Below are experts of layer 2 (counted from 0) of a mixture-of-experts language model. Rows are named router (the router's row for the expert), up (a neuron's input weights, with its number), down (a neuron's output weights, with its number) and show model dimensions 200-239. Each number is 128 + 32 x the weight over its row's rms, rounded and kept within 0 to 255.
After each expert's rows: a language model's description of what the expert responds to. This comes from a sample of Wikipedia text that the model never trained on.

# expert 52
router [151  68  60  95  69 115 157 124 148 188 157 124 147 142  75 110 142  94  89 146 144  95 133 136 114 107 116 129 134 106  94 111 129 123 147  49 166 114 143 160]
up2 [142 160 120 151 104 134  93  93  69 142 137 139 132 151 107 114 102  63 124 132 155 106  97 164 139 187  94  55 129 133 134 131 174 114 103  89 133 162 122 147]
down2 [130 149 178  45 154 112 153 114 152 143 116  92 133  73 144  96 154 100  98 138 154  96 140 123 163 146 124 199 195 138 171 110  94 137 186 129 162 167 130 113]
up3 [138 131 204  82 183 141 119 201 127 170 115 125  91 103 165 129  57  89 153 138 147 128 195 138 127 122 136 169 167 131 101 139 101 150 139 144 116 136 127 163]
down3 [191 125 133 174 131  57 120 146  85 126 160  59 140 147 186 136  98  96 150 122 141 131 141 110 114 100  73 120 154 154 125 140  53 136 157  96 118 159 179 133]
up4 [158 168  78  94 117 101 109  88 111 103 136 123 120 162  99 192 166 123  82  89 122 115 158 143  90 158 157 135 115  88  78 111 134 129 106 150 107 133 104 160]
down4 [106 119 115 123 120 152  74  36  62 103 128 131  95 173 155 117 106 145 114 151  98 102  58 123  62 141  70 166 126 155  92 133 171 163 157 101 120 129 118  59]
up5 [ 83 181 115 180 109 130 135 168 101 138 148 106 161 117  61 170 137  97 165 187 133  99 112 120 119 130 130  57 138 100 137 127 202 124 121 164 140 126 133 178]
down5 [142 107 110 122 111 176 134  80 168 136 178 105 138  97 178  98  58  74 109 184 137 158 101 157 150 167 116 165 159 135 125 148 104 145 167  80  57 128 104 137]
up6 [129 127  74 130  36 189 111 106 123  98 115 144 122  50 124 146 210 133  84 108  93 155  87 115 118 193 176 165 162 125  89 130 168 102 151  83 134 105 175 152]
down6 [172  92 111 104 126 199 127  96 153 168 125 173  93 171 114 102 134 105 168 107 174 127 120 122 121 141 125  73 149 133  75 105 164 146 103 148 117 146 142 178]
up7 [158 124 141  84 148 120 125  61 125  86 121 112 123 160 146  98 161 166 155 151 111 131 115 153 113 134  62 138 112 146 121 130  79 214 154 162 118  86  63 156]
down7 [156 161  81 113 154 139  70 103  97 173 122 130  81 143 131  98 124  96 168 130 111  90 116 119 145 153  99 171 142  93  83 102 172  58 105 157 188 151 170 166]
It responds to: Suffixes like ous, ic, ive, ent ending adjectives, and pieces of Latin species names in biology and medicine, such as monocotyledonous, ubiquitous.

# expert 60
router [155  77 152 129 104  90  96 140 131 163 183 106 162 125 149 144 150  84 138 105 144 124  78 105  99 122  93 102 126 107  93 128 113 117 128 167 139 109 123 155]
up0 [155 133 102 127 163 150 156 132 136  98 138  72 150 139  91 133 153  79 105 185  49 113 153 119 174 163 181 176 125  98  86 122 170 186 163  80 160 145 127 171]
down0 [165  85 107  97  93 101  51  77  90 171 100 123 164 185 122 102 136 179 115 156 145 154 184 155  88 160 102 121 113  66 124 159 138  92 156 178 113 113 149 129]
up1 [133 152  69 159 117  85 176 103 126  92 137 108 124 113 176 122 115 154 161  65 132 106 161 149 192 111 121 134 145 134 170 151 159 114 134  83 104 141 208 103]
down1 [ 94 141 130 153 137  69 193 150  98 131 100 196 169 211 161 125 127 117 117 128 153  97 143 140  95 131  90 139 108  72  92  54  85 109 129 157 170 139 134 141]
up2 [130 102 109  91  94  94 142 118 136 163 153 134 102 161  84 134 213 158 147 137 144  93 133 106 126 207 163 122 138 147 128 155 158 146  97 180 139 115  84 122]
down2 [164 114 144 148 104 113 118 168 124 110  88  99 136 171  96 136 123 164 147 179 140 162 157 178 118 144 165 152 109 163 116 112 143  84 184 149 146  87 110 122]
up3 [ 96  94 149 102 110 189 126  81  83  92 167 108  96 166 148 132 191 136 118 154 117 136 143  85 126 168 150  62 123 108 178  75 147 117 118 133 165 120 113 142]
down3 [143 138 102  80 139 129 124 130 110  89 129  77 131 102 107 136 131 161  76 101 171 122 123 111 153 172 152 149  95 169  75 107 120  93 108 120 126 139 106  66]
up4 [106 129 160 113 150 165 169  90 146 113  92  88 135 173 102 155 126 130 135 152 167 132 148 148 134 120 125 159 141 139 114 138  96  99 136 164 113 135 134 157]
down4 [149  80 130 156 122 139 112 179 145 127 148 131  85 114 130  66 180 164 122 144 113 131  79 148 180 101 130 108 135 123 155 201 195 165 156 138 109 115  89 151]
up5 [105 111 169 153 189  70 136 120  53 189 189  93 132 131 129 102 122 143 192 137 128  98 157 117 159 156 146 175  99 116 130 132 114 145 112 173 138 124  77  98]
down5 [162  98 108 155 116 110 138 103 108 163 194 112 155 154 122 132  88 147  86 122 116 153  78 151  98 121 183 106 180 122 155 143 157 143 186 100 105 121 153 117]
It responds to: Digits deep inside years, page ranges and codes, e.g. 1997-2010, 199–239, P403, 553 chapters; also a few stray word pieces.

# expert 35
router [112 122 158 128 130 109  77 161 133 183 176  92 170 125 156 122 125  79 106 110 147  77 108 135 150 103  99 101  93 101 101 106 106 101 155 155 148  85 121 175]
up0 [ 86 103 148 110 141 150  94 130 171 100 106 135  69 109 145 141 126 123 165 141 145 137 129 111 145 152 135 117 116 116 186 126 107 122 146 178 167 109 142  60]
down0 [152  91 131 136 123  95 197 148 138 128  73  81 109 158 103 109 126 120 163 107  88 207 134 152 122 179 168 153 115  89 141 138 172 104 126 136  89 115 143 115]
up1 [148 127  94 141 145 180 165 152  93 185 101  98 125 128 139  54  91 103 142 150 165 132 109 101 151 104 138 148 130 171 110 146 124 152 133 165  89 109 130  88]
down1 [187 126 115 110 139 107 133  98 111 204 153 133 137 152 128 113 139 101 124 102 112 125 143 142 155 179  86 117 189  64 122 166 144 131 101 148 130 106 156 125]
up2 [125 103 126 144 141 126  87  79 187  79 135  93 170 170 136 111  91 120  83 205 171 124 150 115 111  71 116 151 145 142 134 126 113 172 109 116 112 128 127 181]
down2 [134 128  77 182 109 142 173 173 157 107 119 119 104 147 160 120 121 141 152 136 163 157 187 147 153  77 135  90 107 155 105 108 110 115 109 140 170 152 135 117]
up3 [103 189 101 179 146 110 176 111  92 133 112 100 157 102 127 157  87  97 138 150 130 131 163 110 165 166 143 162 130 139 126 141 128 139 148  74 130 105  65 101]
down3 [101 170 106 101 126 145 181 127 143 118 177 106  98 121 107 150  63 115 136 120  69 121  85 126 158 144 106 104 113  73 109  71 150 120  99 182 137 121  75 158]
up4 [129 131 131 135 150 162 106 158 129 120 150 164 166 139 148  95 128 146 201 175 107  87 169 108 129 119 199 103 135 134 183  99  93 148  87 141 186 128 110  96]
down4 [146 111 102 134 105 107  83 145 108 118 153  82 113  98 110 132 166  92 231 145  79 168 112  97 149 108 150  98 149 111 119  84 141 105 127 207  75 191 175 146]
up5 [103  99 170 147 136 107 124 137  92  69 100 103 118 172 161 160 199  93 130 171  83 118 128 146 166 135 145 151 113 172 152 110 192 135 105 134 114 196  42  37]
down5 [129 119 177  74 102 129 121 163 174  97  98 124 119 126 101 139 155 109  96  83 136 159  97 143 158 164 195 104 154 125 125 106  79 102  74 134 102 148 150  81]
It responds to: Digits and periods in results and election tables, middle pieces like -ro- in Eroge and Approach, and "the" after "of".

# expert 1
router [161  76 178 129 110 108  93 151 138 192 166  99 192 102 172 123 142  92 130  94 148 114 110 145 129 122 115  81 150 114 107  90  96  99 119 153 150 108 130 171]
up0 [146  89 120  78 128 114 140 177 134 148 169 126 134 230 162 142 129 142  89 143 120 155 150 127 161 182 135 172  98 115 147 105 137 153 170 101  77 155 116 130]
down0 [135 137 123 153 100 146 163  63 223  63 140  94 146 126 142 156 148  84 117  85 131  81 120 163 159  86 159 161 150 128  88 147 134 130 159 192 108 131  74 147]
up1 [139 138 102 145 157 172 137 112  94 101  97 120 119 116 135 153  79  56 171 100 123 140  54 111 122 147 143 109 147 177 133 185 113 160 147 154  73 208 186  83]
down1 [ 65 118  87 121 159  90 141 125 127 100 101 148 141 167 173 160 113 192 130 177 117 124  87 117 127 101 129 133 118 123 133 163  70 109 146  96 118 177 130 143]
up2 [138  72 125 158 177 160  96 110 153  69  82 130 154  80 111 125 146 109 205 127 146 131 133 147 166 190 145 126 135 153 174 150 114 103 117 125 170  56 185 160]
down2 [115 148 164 140 144 206 175 113 108 139 130 204 112 164 150 122 135  76 148  49 171 117 113 130 125 130 106 131 168 102 167  68 102 138  83  86 106 115 139 137]
up3 [144 134 115 122 134 100  91  99 174  94 193 152  91 179 111 142 117 155 166  84 194 153  56 138 175 119 139 143 162 143 108  82 159 177 143  87  26 132 146 115]
down3 [126  98 109 145 128 110  96  93 133 202  97 161  96 149  99 151 142 201  77 134 122 113 138 121 135  77 103 104 119 125  92 125 110 112 117 120 104 144 139 118]
up4 [149 110  94 124  81 180 105 151 128 103  79 134 147  97 141 134 213 162 178 140 147  92 145 112 121 145 112 147 131 104 136 160 115  82 124 110 160 109 167 120]
down4 [ 87 146 152 145 162 150 127  98  81 154 114 101 120 145 108 144 167 127 125 113 159 117 119 176 199 135 116  79 153 121 194 125 155 205 132 141 153 124 130 161]
up5 [125 131 155 159 154 132 134 185 112 184 118 125 124 191 188 132 147 150 130 109 102 126 107 154 154 169 150 142 108 134 154 117 145 127 128 121 129 143 182 149]
down5 [120 125  67  98 118 147  77  84 160 178 165 110 111 125 124 163 114 116  96 155 139 192 124 128 173 129  89 143 146 151 116  56 133 128 159  33 137  71 130 165]
It responds to: Mostly "the" and "a" after prepositions like of, in, to, plus odd word pieces such as mathfr-ak and Japanese bytes.

# expert 63
router [166  81 152 114 121 115  68 167 123 179 159  87 188 110 163 123 148 120 120 107 166 152 101 143 106 120 128  85 117 123 115 118 100  82 123 142 141 107 136 155]
up0 [152 111 107 137 114 108 150 121 107  61 107 134 110 165  54 154 104 161 172 126 187 156 173 133 104 168 144 117 138 135  92  78 102 163 124  86  61 169  90  89]
down0 [182 146 161 140 130 106  78 149 127  75 137 117 140  83 134 138 122 135 236 118 110 116 153 125 142 101 169 148 138  96 188 143 136 121  97 141 160  64 131 118]
up1 [172 165 135 121 136 113 118 138 130  38 146 112 159  97 150 110 152  98 175 137 178 123 124 144 100 104 138 149 137 102 159  75 188 134 123 142 140 104 146 102]
down1 [110 103 140 145 123 124  96  92 102 164  96 130 139 127 162  68 163 104 105  85 168 136 123 170 108 122 104  98 110 150 132 142 136 143 151 130 121 123 126  89]
up2 [121  95 114 149 125  96 157 144 116 122  50 149 115  83 161 149 121 108 130 134 124 112 138  98  93  81 192 188 144 144  97 134 159 147 143 103 149 169 119  98]
down2 [195 115 159  94 213 108 115 161 160 116 202 155 144  88  96 127 160 142 139  88 124 132 102 100  90 111 131 198 130  68 112 106 111  88 155 141 158 118  83 178]
up3 [154 148  83 130 112 142 122 160 150 153 118 141  75 112 112 150  87  86 128 183 207  97 127 131 169 156 163 138  98  88 103 148 153 172 106  92  91  75 147 128]
down3 [ 98 123 122  89 148  86 128 109  65 154 172 129 176  86 142 110 151 170 167 112 163  72 112 173 132  39 103 133  72 190 122 118 179 126 119  90 201  99 137 156]
up4 [103 106 108 183 104 101 169 115 114 154 105  99 146 191 152 176 138  85 124 100 100 140 127 116  93 104 200 141 137 134 149 153 128 146 114 132  91 120 183 127]
down4 [155 117  85  92 132 129 119 105 105 149 136 162 160 175 143 102 100 125 116 158 135 128 134 153 209  72 113 171 115 137 210 140 127 119 155  97 100 141 137 104]
up5 [146 102 160 180 121  44 136  81 154  51 118  97 135 119 150 177  98  87 102 166 133 124 140 100 136 142 137 145  73 143  96 181 135 134 134 154 155 151 152 167]
down5 [129 126 106 127 110  71  42 159 143 123 117 104 106 174  61  99 135 102 125 179 171 190 131 139 144 183  84 127 108  91 143 107 157 155 161 145 115 128  30 137]
It responds to: Pieces inside surnames like ist, z, ack (Quist, Niinistö, Vázquez) and digits in coordinates, catalog numbers and stats.

# expert 15
router [142  89 168 136 107 106  73 158 140 182 165 101 190 103 154 123 138  81 122 115 147 106 108 126  93 117 116 105 117 122 139 119 116  86 138 151 137  79 149 169]
up2 [ 96 148 127  88 115 147 118  67 116 187 103 127 145 152 105 160 135 113 171 145  87 120  68 127 152 188 128 133 144 154 191 145 129 159  96 108 136 122 128 173]
down2 [ 82 143 147 129  93  82  83  99 186 108 117 114 130 146 184 171 116 137 121 116  83 167 178 123 118 150 181 133 122 102  95 108 135  80 123 107  36 145 150  95]
up3 [134  67 124 114 161  96 146 115  95 114 147 185  74 161  55 105  80 132 117 177  74 118 153 164 153 107  94 135 120 106 137 163 107 163 130 100 214 138 167  98]
down3 [143 137  98 159 133 154 122 199 106  98 168 170 122 141 155 166  86 165 131 108 124 118  94  60  90 101 112 163 115  95 147 111 149 141 125 162 107 108 116 111]
up4 [166 124  88 190 171 107 133 156  93 103 129  94 123  88  72  84 110 125 104 142  98  61 140 123 144 197 161 101 140 162 148 125 169  98 117 154 118  72 113 155]
down4 [ 92 138 124 157 102 121 140 108 125  81 131 131 125 203 165 119 210 154 105  83 125 153 123 129 106 197 100  95 131  97  98 114  91 111 140 119  47 143 114  77]
up5 [144 126 128 120 159 159  94  80 169 120 125 142 162 146 135  89  59 167 148  97 114 113 149  93 150 119 141 116 150 132 126 149  68 123 158 121 137 105 170 142]
down5 [124 109  96 119 149 185 124 156 156  88 136 168 161 160 164  79 129 116 147 157 183 128 153 168  96 122  99 138 119 173 199 154 136 141  95 128 101 154 125  69]
up6 [151 115 147 151 149 131 123 120 158  99 176 162  93 138 154 123 157 141 134 100 128 110 104 109 104 163 122 127 147 158 121  91 136 100 135 169 157 138 136 143]
down6 [ 96 136 141 153 141 121 153 136  89 123 148 152  96  61 161 134 142  57 121 136 139 138 135  90 125 120  82  80 137 146  90 133 151 189 142 165 109 106 136 190]
up7 [164 123 177 168  69 144 118 187  88 123 135 134 140 154 155 185 105 129 162 160 115 149 152 150 115 172 157 106 149 121 153  90 135  88  97 110 108 105 107 159]
down7 [137 174 140 101 197 106 156 112 105 142 140 171 195  83  93 100 143  89 147 171  94  75 129 138 123 170 163 108  87 164 127 105 142  96 109 180  49 153  80  56]
It responds to: Single digits, mostly 2 and 4, inside numbers in tables, scores and years, plus the letter j in foreign names like Ajuran.

# expert 51
router [116 112 126 128 130 141 114 127 234 141  79 124 132 157 200 153 178  90 150 153  63 145 195 121 147 173 168 159 142 132 121 169 160 130 136  90 174 205  88 155]
up2 [159 133 147  99 137 152 189 128 159 213 106 149 109 122 170 125 108 165 137 114 160 139  62 162 146 122 117 101 115 110 111  69 125 144 133 148 156  94  94 110]
down2 [153 103  99 128 115 137  75  95 123  97 183  75 144 105 121 116 153  78 152 169 110 116 184 150 137  91 125 143 127 132 121 193 125 123 119  82 131 160 173  95]
up3 [110  98 175 160 134  97 155 143  89 109 141 151 177 169 133  92  82 133 117 140 108 128 139 136 159 154 123 124 135 141 123  90 112 114 114 139 103  71 176 213]
down3 [106 129  83 118 147 162 112 146 120 123 115  60 100 120  95 196  84 136 134 133 111 116 154 141  94 150 145 135 183  95 185 109 183 202  83 158 101 120 110 123]
up4 [148 182 166 119 101 158  94 174 109 114 119 157 116 163 144 134  84 137 145 102 128 130 164 135 129 162  90 173 111 131  69 143 144  91 119  76 135 144 165 125]
down4 [119 126  89 102 143 125 140 108  76 108 112 134 119  78 119 155 146 150 145 116 100 180 146  91 188 119 152 113 116 128 182 120 179 186 157 111 195 143 112 118]
up5 [117 133 170  88 110 212 101 132 124 133  50 140 111 139 123 155  81 162 123 115  90 118 148  93 145 142 148  81 106 116 122 107  81  91 120 115  49 146 151 118]
down5 [140 132 116 150 170 115 103 114  78 210 150  84 107 107  63 183 121 110 128 169 159 108  63 127  82 109 149 137 132 170 155 128 105 166 163 182 185  79 101 132]
up6 [145 146  99 112 151 127 118 134 117 127 186 105 104  66 114 104 126  80  91 114  83 132  96 104 122 212 113  68 135 102  86  53 157 116 113  83 134 121 112  97]
down6 [ 86 198 112  95 100 100 100 175  93 140 104  87 148 129 105  96 116 235 173 119 167  87  91 152 140 107  89 149 134 149 141 143 147 156 135 140 126 152  93 109]
up7 [177 225 192 137 114  64 117 181 163 125 106 195 128  67 158 119 159 137 125 121  92 127  76 106 129 142 117  62 153 114 146  88  80 182  99 181 146 122 152 186]
down7 [127 144  75 124 108 168 121 101 108 171 110 102 135 119 113 155  90 119 121 124 150 102 171 116 132 158 158 119 115 153 145 158 156 133 135  63 144 150  54 120]
It responds to: Commas and coordinating words and, or, but, & joining items in lists, names and clauses.

# expert 6
router [156  58 177 128 100 126  62 144 113 178 173  85 199 104 168 134 132  87 124  99 154  79 123 125 116 124  92 102 133 134 104 119  91 107 111 137 129  90 135 176]
up2 [151 141  79 107 181  83 111  90 147 141 177  86 116 179 174  77 185 106 175 141  79  99 145 134  96 159 126 122 124 110 190 172 112 155 114 107 129 132 107 171]
down2 [129 157 122 120 136 210 154 123 129 158 145 117 103 121 105 105 163 122  95 146 130  88 148 132 125 162 183 104 138 119  86  86 124 173  53 120 183 143 146  96]
up3 [132 182 146 194 146 100 153 136 184 107 134  73 165 135 159 144 101  97  72 209 120  92 120 150  93 202 140 156 123 151 151 109 107 118 102  95 149 119 124 136]
down3 [151 115 172  86 127 139 120 179 145 118 101 143 115 113 122 162 137 162  96  94 137  97 120 165 137  69 165 122 115 150 111 172 117 135 176 136  92 157 165 153]
up4 [118 148 147 117 164 118 105 157 144 102 128 126 125 101 108 127  96 149 131 105 137 140 172 163 153 160  90 114 120 135 151 147 209 151 126 131  16 150 165  99]
down4 [113 149  98 188 111 101 149 185 200 136 160  87 123 162 187 139 120 160 149 206 224 134  95 133  87  96 139 116 109 169 146 105 162 106 130 196  95 172 136 111]
up5 [136 112 125 174  53 122 105 190 131 105 136 146  69 134 206 107  95  95 124 104 127 147 200 120 129 141 114  82 127 120 184  78 185  98  89  69 135 174  82 122]
down5 [143 168 148 120 159 128 173 133 131 109  89 124 139 139 141 177 156 120 142 111 149  64  69 123 147 115 142 107  86 126 150 167 184 126 110 183 160 142 144 108]
up6 [113 113 102 115 163 182 115  78 154 133 153  81 107 145  95 100  63 187 124 177 180 148 138 133 139 124 115 162 104 134 144 134  71 154 158 117 126 114 108  97]
down6 [118 136 144 122 105  98 178 180  96  92  39 106 123 123 158 137 171 113 123 137 140  96 153 153  89 157 151  84  99  90 117 152 153 133  45 104 152  91 115 125]
up7 [ 96  97  79  85 141 112 151 126 184 126 124 130 114 108 101  91 109 128 175 183 157 154 154  82 134 101  59 147 132 108 114 128 101 145 124  88 136 188 132  96]
down7 [ 99 163  45  98 135 151 122 144 100 112 166 138  82 112 115  78 157 150 143 119 185  70 161 171 160 124 120 137 135  98 110 101 115  80 152  98  85 156  77  91]
It responds to: Digits inside numbers, especially years, dates and election-table figures, e.g. 2-0-07, -12.24%, −3; also a few word pieces like Phoen-ix, M-ix.

# expert 58
router [135 195  46 109 104 154 166 163 134 194 114 151 132 108 133 131 124 138 111  94 150 104 122 125 134 121 140 113 110 135 109  77 171 125 134 142  74  99 193  71]
up2 [116 157 120  97 138 102  93 116 131  88  89 111 102 163 104 118 141 159 119  95 176 120 128 127 112 126 121 119 151 128 118 168 192 157 141 168 145 102 155 176]
down2 [100  90 203 154 105 188 127 108 132 171 167 106 175 155  98 150 137 143 151 148 133 138 180 129 134 116 112 208  85 156 101  88 118 140 140 120 174 139 114 135]
up3 [103 147 126 146  97 137 110 132 114 159 155 145  89 137  69 153  77  63 168 136  82 140 122 145 115 158  81 126 116 160 145 203 176  94 105 177 110 118 147 172]
down3 [124 161 108  94 177 129  96  77  70 206 170  97 127 101  76 128 153 102 112  92 142 116 101 124  97 138 145  80 102 178 133  66 108 120 148 117 178  96 130 130]
up4 [123 141 167 185 107 149 152 105 109 158 154 125 137 120 124 136 167 147  75 175 159 148 138 147 115 125 161 129 172 120 134 155 139 138 133 136 203 131 111 124]
down4 [143 138 178 110 153 118  87 146 172 147 102 132 184 142 163  79  63  84 165 108 157 221 134 135 168 119 130 127  76 135 152 129 140 146  98 192 104 124 116 102]
up5 [134 143 152 155 137 109  92  57 202 141 115 196 150  70 128 129 116 119  98 136 111 126 163 149 158 158 124 140  87  63 192  72 132 171 113 115 101 173 124 155]
down5 [ 82 130 147 204 144 130 160 152 106 124 150 127 140 160  81 133 131 147 100 119 104  97  86  82 107  89  75 126 119 118 189 135 171 113  82 178 129 110  83 148]
up6 [118 141 158 150 189 127  95 134 114  65 130 189 129 122 133 140  59 137 157 142 110 131 120  89 128  87 162 187 119 126 132 117 136 120 142  83 107 129 187 139]
down6 [124 186 157 137 125 113 156 128 142 106 114 115 108 102 111 167  80  85  94  94  74 107  65 122 104  94 103 143 133 138 220 140 147 120 135 155 107 149 142 171]
up7 [121 106 184 131  82 142 140 145  98 187 128 147 129  66 130 158  92 124  99 126 185 150 129 107 122 151  84 112 140 123  94 106 132  77 111 135 177 129 119 152]
down7 [100 139 124 122 148 101 197  96 170 126 130 137 104 109 104 132 130 109 147 148  54 103 140 135 138  99 143 154 118 106  87 102 164 153 118 165 138 118 113  90]
It responds to: Whole common nouns or verbs after the, to or his in plot and review prose, such as control, fall, deal, story, award.

# expert 48
router [139 148 107 102 101  92 127 139 179 238 110 113 171 127 155 164 134  66 127 114 169 144 108  89  94  63 101 131 113 120  94 103 151 154 122 182 115 178 166 125]
up2 [119 127 161  97 113 137 185 100 140  69 108 173 131 157 175 124 162 140  93 106 147 135 105 168 127  87 162  42 119 137 125 131 133 125 116 101 205 121 189  70]
down2 [149 105 114  89 100 119 117 159  86 156 186 116 108 121  54 123 120 128 139  99  91 143 171 119  71 131  46 166 116 137 112 158  95 107 136 179 115 163 113 173]
up3 [156 149 159 167 124  93 201 161 180 167 136  92 110 139 116 167 166 186 159 112 116 109 131 113 128 177 157 165 150 137 176 130 128 167 107  82 130 145 127 133]
down3 [133  72 127  93 124  84  91 182 128 145  69 195  88 127 158 138 117 186 132 127 167 153 103 102  75 113 137 140 127 136 154 166 134 101 143 137 119 174 153 114]
up4 [106  91 144 152 130  94 104 157 136 114 115 147 143 146 107 138 112 127 147  83 101  93 133 110  92 124 106 133 112 100 140 126  90  66 144  86 100 196 114 170]
down4 [128 152  49 185 144 177 114 116 129 142 109 152 143 133 123 101 116 150 150  94 122 150 158  92  89 112 120 148  90 126  73  78  98 140 150 115 103 129 163 165]
up5 [ 97 130 118 137 114 100 184 103 176 105 145 115 158 198 135 186  98 102  99 146 150 170 117 134  83 204 112  85 109 102 167  76 113 103 118 120  90 139  93 134]
down5 [101 160 139 141 124 107 121 155 187 147 174 124  81 110 143 118 156 156 109 126 130 114 146  81 101  89 153 150 143  62  59 129 149 124 119 159  96 111 129 112]
up6 [ 99 128  78 160 130 102 100 119 170 137 155 130 105 158 121 175 143 121 147 123 158 145 113  92 117 165 165 153 153 141 109  82 160 107 147  87 167 111  52 139]
down6 [147 141 123 117 175 121  58 117 131 130  76  82 149 161 169 133  92 126 141  59 179 143  88 120  89 110 141 103  48 170 122 135 102 153 136 161 130 144 120  65]
up7 [111 129 175 116 118 147  53 108 115 142 120 115 120 185 113 181 163 112 178 168 128 132 145 110 137 112 104 115  93 127  96 193  47 149 106 135  93 126  89 101]
down7 [107 141 162 153 140 152 190 106 178  89 136 134 138 100 204 119 117 135 111  94 146 138 192 183 174 106 135 108 153 143 142 189  93 145 104 151  99 158 111 139]
It responds to: Inner word pieces such as oth, ath, ust, eth, ph, oon after an initial letter, e.g. cl-oth, g-oth, Cart-oon, dec-ept.

# expert 46
router [125 100 116  93 149 178 126  92 178 100 143 124 164 140  83 158 107 205 165  89 110 136 104 122 111  89 110 206  89 151 125 110  64 184 129 178 153 126 155 123]
up2 [ 90 121 217 151 121 171 123 149 180 165  58 166 129  91 129 152 123 144  75 111 161 134 105 142 131 124 118 132 162 105 141 122  82 165 155 138 129 100 151 111]
down2 [ 95  93 141  86  86 191 168 128 105 130 150 147 189 131 106 156 133 133 140 170 100 140  80 109 129 116 187 111 149 107  88 156  95 119 120  92  84 119 113 159]
up3 [137  97 138 164 151 197 114  83 154 125 111 148 183 148 143  85 133 153 141 103 160 154 125 158 101 122 100  79 141 158 109 169 111 171 130 177 115 139 156 134]
down3 [124 203 182 153 109 101  98  98 157 122 150 162 167 172 135 151 104 162 132 115  67 123 103  59 151 126 109 142 100 212 106 160 165 117 144 101 104 154 121 130]
up4 [121 208 162 146 174 112 129 185 130 132  71 156 159 136 122 131 100 122 146 124 146 132  61 114  84 151 122 107 129 160  98 130 107 139 111 127 123 127 150  71]
down4 [161 170 126 147 115 195 135 108 127 152 112 106 184  77 149 149 100 165 147 163 153 120 134  86 108 176  87 142 195 134  96 124  54 100 101 142 158 118 102 120]
up5 [100 130 158 165  76 157 162  72 106 135 104 112  70  91 154 145 150 119 170 147 156 143 118 119 148 172  90 106 145 125 148  80  47 159 139 173  67 151 158 109]
down5 [139 135 152  65 161  86 135 127 112 143 135 134 134 143  49 118 115 209 145  80 117 133 133 126 185 139 108 203 106 191 108 148 143 140 110 139 111 148 117 101]
up6 [149 116 129 147 112  93 121  75 139 127 124 122 108  73 142  94  65 124 106 122  88 122 230 138 132 152 119 131 140 141  86  59 132 103 109 122 130 167 144 136]
down6 [198 104 146  47 122 162 228 118 125  67 112 127  96 143 132  81 164  95 151 129 172 162 127 144 110 137 114  83  88 130 194 194 131 135 134 128 121 155  86 126]
up7 [155 155 189 121 138  57 183 128  94 134 204 124 103  98 140 115 162 114 161 143 134 130 148 159 110 143 102  95 129 115 143 112 196 107 142 143 148  84 178 133]
down7 [ 92 131 107 125 120 146 109 136 121 132  90 138 174  98 110 132 119 127  92  60 120 184  46 136 168 107 119  84 126 143 133 128 129  84  93 105  73 155 109 155]
It responds to: Consonant-cluster stem pieces in the middle of common verbs and nouns before -ed or -ing, such as d-raf-ted, acc-omm-odation, S-erv-ice.

# expert 28
router [108 145 145 144 111 115  74 133  98 172 145 155  79 117 109  71 107 105  94  66 153  94 158 153 134 137 153 125 154 117  91 123 117 110 131 101 165 128  89 160]
up2 [122 182 147 105 165  67 147 132 149 123  72 113 173  84  79 107 153 136 142 157  57 150 112 130 146  67 163 167 100 144 142 139 154  99 154 102  54 120 122  38]
down2 [ 63 109 130 166 131 135 196 109 206 100 148  88 146 138 151 136 143 152  93 118 166 176 124 138  70 166  91 175 149 133 120 139 109 183 118 155 189  63 115 204]
up3 [103 168 152  41 149 140 168  95 146  94  99 152 139 110 114 124 190 152 129 109 123 134 163 126 125  86 137 161  98  85 113 166 165 107 153 165 117  67 114 109]
down3 [134 134 137 140 123  88 160 148 120  67 140 149 111 168 151 179 125 147 149 155 112 119 104 108 140 209 138 148 151  98 118 125 166 141 115 174 177 134  93 162]
up4 [104 138 129  97 128 146 113 132 141 135  74 179 124 163 176 102 141 141 108  92 114 113  77 156 155 113 150 159 129 147 116  86 151 120 136  73 125 160  73 103]
down4 [106 109 164 179 124 134 143 209 161  92 140 137 173 130  95 128  93 118  72 151 157 120 183 160 176 131 140  73 132 117 175 175 111  92  84 123 190 112 175  88]
up5 [168 131 160 121 187 110 119 134 101 213 123  87  99 170 121 180 120 160 124 111 141 128 156 150 135  90 139 154 113 127 153 156 171  82  91  86 174 107 151 157]
down5 [105 122  75 125 122 121 144 150 133 129  67  59  97 127 154  66 132  80 125 160  95 103 190 116 175 172 129 147 127 143  64  92 132 127 122  97 132 131 115 177]
up6 [145 149 148 221 141 144 103 115 123 131 194 163 116 195 111 153 130 149  78 149 173 129 120 153 114 147 160 106 133 148 163 123 119 181 130 103 134 119 158 110]
down6 [161  30  99 118 115 140 115 123 121 115 139 151  84 145 148 111 107 140 144  79  83 128  90  91 139 118 151 173  84 135 114  58  98 147 138 161 107 182  18 163]
up7 [137 135 130 149 159 118 153 130 142  94 147 100 139 123 158 136 169 152 107 112 138 133 104 171 158  96 112  72 127 110 122 158 157 135  91 106 141 194 140  30]
down7 [133 124 113  96 126  96 141 209 103 126 133 168  66 143  74 131 134 111 147 118 105 111 110 105 119 149 104 136 142 168  87 121 108 143 110 122  74 107 142 192]
It responds to: Semicolons separating items in lists, infobox fields, taxonomic synonyms and coordinates, often right after a year or number, such as 1910; or ).